From a checkpoint of a small mixture-of-experts model trained on Wikipedia.
Experts: 160 experts in each of 12 layers, a softmax router.
Training: a variant of SOAP for the experts, 654M tokens, 5609 steps.
Below are experts of layer 2 (counted from 0) of a mixture-of-experts language model. Rows are named router (the router's row for the expert) and show model dimensions 0-127. Each number is 200 + 30 x the weight over its row's rms, rounded and kept within 0 to 999.
Before each expert's rows: a language model's description of what the expert responds to; "comes after" lists some tokens at least twice as common just before its tokens as in all text. This comes from a sample of Wikipedia text that the model never trained on. Tokens count by the router's weight.

# expert 20
Line breaks after headings
comes after: " =", "\n", " |", ")", ".", "=="
router,226,248,205,194,180,208,202,173,205,211,184,174,208,219,184,251,167,183,191,220,197,193,162,282,241,169,166,197,176,224,191,182,179,207,200,197,192,179,232,208,190,240,199,175,194,193,169,153,235,232,194,161,154,176,232,204,180,223,171,205,201,219,194,172,203,173,213,195,176,175,221,197,271,180,185,204,232,222,215,220,212,177,269,183,200,142,217,169,292,222,231,182,186,208,232,184,173,171,177,250,226,220,142,136,198,202,193,187,189,249,204,254,152,216,186,214,156,246,199,260,201,203,223,261,223,213,141,150

# expert 35
Acronym and code letters
comes after: " \"", " (", "-", "″", "°", " N"
router,247,206,210,210,163,233,208,165,215,186,165,179,237,244,206,276,201,187,172,208,226,195,161,260,211,161,191,209,183,251,184,184,115,164,213,214,175,184,248,208,165,192,180,164,194,191,202,191,210,267,154,207,165,161,207,199,148,240,170,164,209,206,218,177,189,143,185,164,147,184,199,202,250,192,169,191,201,224,205,188,249,170,265,181,200,197,229,203,244,195,185,171,178,223,172,182,199,194,198,244,219,218,160,176,207,178,258,181,254,218,157,213,193,211,173,197,205,210,231,212,184,204,227,276,210,217,142,190

# expert 50
Countries and nationalities
comes after: " |", " the", ",", " of", ":", " in"
router,220,266,202,143,183,195,246,144,177,167,201,171,228,219,213,209,174,173,202,168,247,193,167,274,209,168,199,201,173,233,165,193,216,193,223,194,217,184,253,203,187,197,172,185,163,165,215,179,208,259,140,194,156,179,235,184,180,233,180,189,217,205,222,206,168,117,175,194,194,193,201,205,219,180,180,208,255,225,233,236,210,220,185,179,244,182,164,191,223,199,170,142,190,208,172,173,210,216,189,184,210,229,198,101,218,170,239,184,200,208,187,232,130,238,195,221,235,201,164,219,212,217,225,240,228,205,185,142

# expert 29
Common nouns and periods
comes after: " the", " his", "5", "6", "4", "7"
router,232,273,223,174,173,209,213,179,153,254,207,190,246,212,213,213,120,218,204,203,230,209,189,219,219,197,186,191,211,233,192,182,173,128,231,184,213,175,179,157,169,221,187,192,147,109,229,182,198,223,177,157,181,195,217,134,164,202,179,167,216,236,252,182,225,174,194,163,164,192,211,205,234,214,163,181,248,204,211,235,232,178,241,186,192,209,233,205,190,192,226,133,173,219,224,182,242,186,236,186,171,206,212,209,200,218,205,137,222,226,191,207,149,203,208,186,162,236,238,204,239,200,226,257,181,222,185,158

# expert 44
List-item dashes
comes after: "\n", " non", " Saint", " self", " Genre", " Class"
router,258,208,202,178,185,205,186,199,176,253,197,168,229,230,172,302,188,199,138,151,206,167,207,211,249,159,200,208,191,236,153,191,205,140,181,126,196,191,236,202,187,199,179,180,179,179,195,133,208,218,218,144,181,198,190,214,193,200,149,205,195,202,211,189,205,171,207,181,210,192,183,201,228,188,196,161,255,240,199,191,205,230,231,163,193,129,195,185,242,191,175,203,208,256,165,199,225,243,211,227,211,212,193,120,209,159,216,133,255,205,165,205,202,190,197,203,250,187,212,222,198,216,230,204,177,218,149,191

# expert 61
Personal names
comes after: " |", ",", "-", ":", " of", "|"
router,208,207,197,179,200,214,231,140,195,190,206,170,229,209,214,196,114,190,199,204,206,197,174,277,195,192,181,210,195,202,173,179,137,169,268,194,186,227,268,226,215,203,157,150,176,190,214,191,195,215,212,209,176,188,214,189,180,250,186,241,197,213,203,199,228,154,192,170,211,184,198,206,210,187,143,194,272,217,265,273,224,222,165,185,212,178,190,135,210,193,243,169,207,204,172,190,218,230,199,225,190,242,146,161,168,144,232,197,214,150,173,194,139,212,208,202,209,213,168,231,242,223,218,239,243,219,182,191

# expert 30
Common topical nouns
comes after: " the", " a", " of", " and", " The", "ing"
router,220,235,208,179,189,192,225,134,174,229,197,175,250,197,187,213,164,193,199,194,200,212,186,222,195,185,157,228,219,215,192,184,170,171,278,204,216,191,195,201,202,231,212,184,195,188,220,191,186,254,214,209,195,122,220,171,181,167,176,186,214,254,229,170,175,169,233,237,179,165,185,204,216,183,178,211,222,211,233,265,200,195,258,194,200,188,185,195,209,187,193,146,195,229,150,157,212,216,190,262,195,237,201,155,118,124,272,132,203,212,180,203,177,217,230,238,214,206,178,215,251,226,237,255,210,228,185,190

# expert 42
Table cell separators
comes after: ")", "0", "3", "4", "5", "6"
router,231,234,208,186,190,260,210,202,184,186,194,179,254,250,174,211,175,232,195,189,187,182,186,274,278,188,155,203,174,226,211,188,166,180,211,196,200,194,204,219,173,220,211,174,188,198,211,157,215,293,209,210,181,196,189,183,182,191,201,213,205,196,193,177,217,108,203,186,206,194,211,195,213,190,184,171,219,191,197,214,205,184,206,184,228,167,191,165,246,169,198,169,124,195,222,197,258,204,206,207,218,213,159,122,197,152,188,141,216,197,193,254,206,215,213,228,229,275,214,207,273,219,223,270,213,206,162,210

# expert 12
Low digits in numbers
comes after: "0", "1", "2", "9", "3", "4"
router,252,217,222,179,132,235,214,155,184,189,167,168,185,167,236,246,184,202,147,207,228,190,186,298,208,200,174,248,188,237,185,187,178,184,227,203,200,217,232,193,166,188,213,187,174,194,201,160,224,250,173,183,183,165,228,185,144,258,161,206,222,210,198,198,242,170,199,172,177,185,218,180,219,194,176,190,196,239,199,205,207,170,248,141,204,204,205,213,244,185,150,154,114,208,211,186,239,223,213,202,226,233,184,174,173,202,194,203,201,189,204,286,192,221,210,204,184,210,218,206,208,199,280,218,209,202,204,132

# expert 2
Word- and number-initial pieces
comes after: " ", "3", "2", "4", " of", "5"
router,248,239,219,189,161,220,226,147,160,174,190,163,215,209,196,249,148,188,168,215,224,187,138,296,226,157,156,214,190,223,183,177,176,176,218,197,198,189,229,184,214,221,212,156,181,182,227,142,194,245,202,183,168,185,211,198,163,235,180,171,223,236,216,182,206,132,215,164,199,155,240,195,238,149,162,214,216,205,219,206,231,163,238,169,203,181,210,184,266,206,189,170,183,219,217,183,204,187,183,238,224,221,164,148,188,206,189,172,215,244,178,209,157,222,191,221,179,240,164,221,219,212,246,267,194,223,175,173

# expert 51
Opening quotes, brackets
comes after: ",", " |", "|", ").", ":", " that"
router,248,247,198,209,171,216,252,153,195,179,204,163,216,221,197,238,143,180,191,190,237,212,158,319,253,150,175,251,196,253,189,173,188,175,208,173,224,189,231,195,193,206,224,149,197,193,226,166,208,254,215,164,153,189,218,204,177,236,194,175,217,215,196,186,225,155,213,206,197,169,225,208,202,159,184,200,221,217,235,205,236,160,250,165,208,230,196,185,259,189,205,184,178,238,223,196,205,188,208,237,206,229,168,154,189,227,196,167,227,211,154,213,132,221,194,220,193,245,180,218,210,205,239,261,216,209,172,179

# expert 63
Subject pronouns, copulas
comes after: ".", ",", " that", " It", " it", " and"
router,223,270,211,225,196,206,232,198,199,206,209,127,204,221,271,228,176,215,172,191,202,206,115,292,215,177,200,194,191,222,202,195,205,198,255,185,170,203,220,202,185,251,207,188,198,208,224,199,199,214,209,193,158,198,199,178,184,201,180,214,219,209,214,157,220,187,213,172,192,157,230,208,276,176,177,196,219,236,211,196,243,180,191,188,226,189,237,214,235,181,237,188,190,201,156,159,203,185,229,211,208,215,149,181,194,221,189,162,202,210,205,200,136,198,264,277,178,223,202,251,197,204,208,250,217,300,164,201

# expert 7
Counts and quantifiers
comes after: " with", " of", " the", " is", " and", " a"
router,239,252,200,187,198,206,237,119,123,183,171,162,207,196,192,232,161,189,201,221,217,199,204,233,202,169,185,246,201,217,203,183,187,234,264,195,176,227,214,176,208,217,199,170,175,161,183,166,174,197,173,171,172,171,211,171,156,239,181,264,205,201,173,194,203,182,194,153,227,162,200,191,231,183,197,225,200,221,204,179,193,185,234,175,204,209,199,202,263,193,167,181,158,273,173,178,203,210,207,198,223,237,178,182,187,165,221,206,259,188,112,222,129,212,199,224,195,247,190,227,220,233,194,227,273,201,189,141

# expert 48
Capital letters, abbreviations
comes after: " (", "2", " \"", "-", "″", "°"
router,244,219,202,168,176,228,240,166,180,200,225,182,255,231,230,245,147,212,200,191,215,211,181,308,225,193,170,195,183,220,204,191,162,175,231,199,221,200,242,185,195,228,175,146,169,185,195,189,209,255,196,204,145,164,212,158,153,196,197,204,203,219,242,216,198,184,185,174,175,178,179,183,201,177,195,157,233,225,200,191,222,220,244,188,193,217,180,192,230,194,149,160,174,199,171,188,182,222,204,217,255,279,156,154,211,200,235,140,233,223,173,205,172,223,195,216,233,194,202,192,231,210,255,226,199,212,171,107

# expert 28
Hyphens and dashes
comes after: "\n", " co", " non", " Al", " self", " re"
router,237,195,207,240,184,254,184,172,221,204,196,197,244,241,201,246,188,201,144,201,222,175,155,205,229,159,179,201,193,248,188,186,184,132,205,181,194,172,253,236,208,200,178,187,192,182,182,168,225,213,218,200,186,153,198,191,186,233,128,189,216,196,250,155,189,149,201,143,181,196,210,199,199,161,170,213,242,197,223,198,228,219,245,165,215,155,279,231,238,195,193,202,159,244,192,170,201,193,178,258,216,200,171,110,185,177,255,155,267,215,171,212,196,192,180,224,184,204,232,186,187,238,196,243,202,206,201,210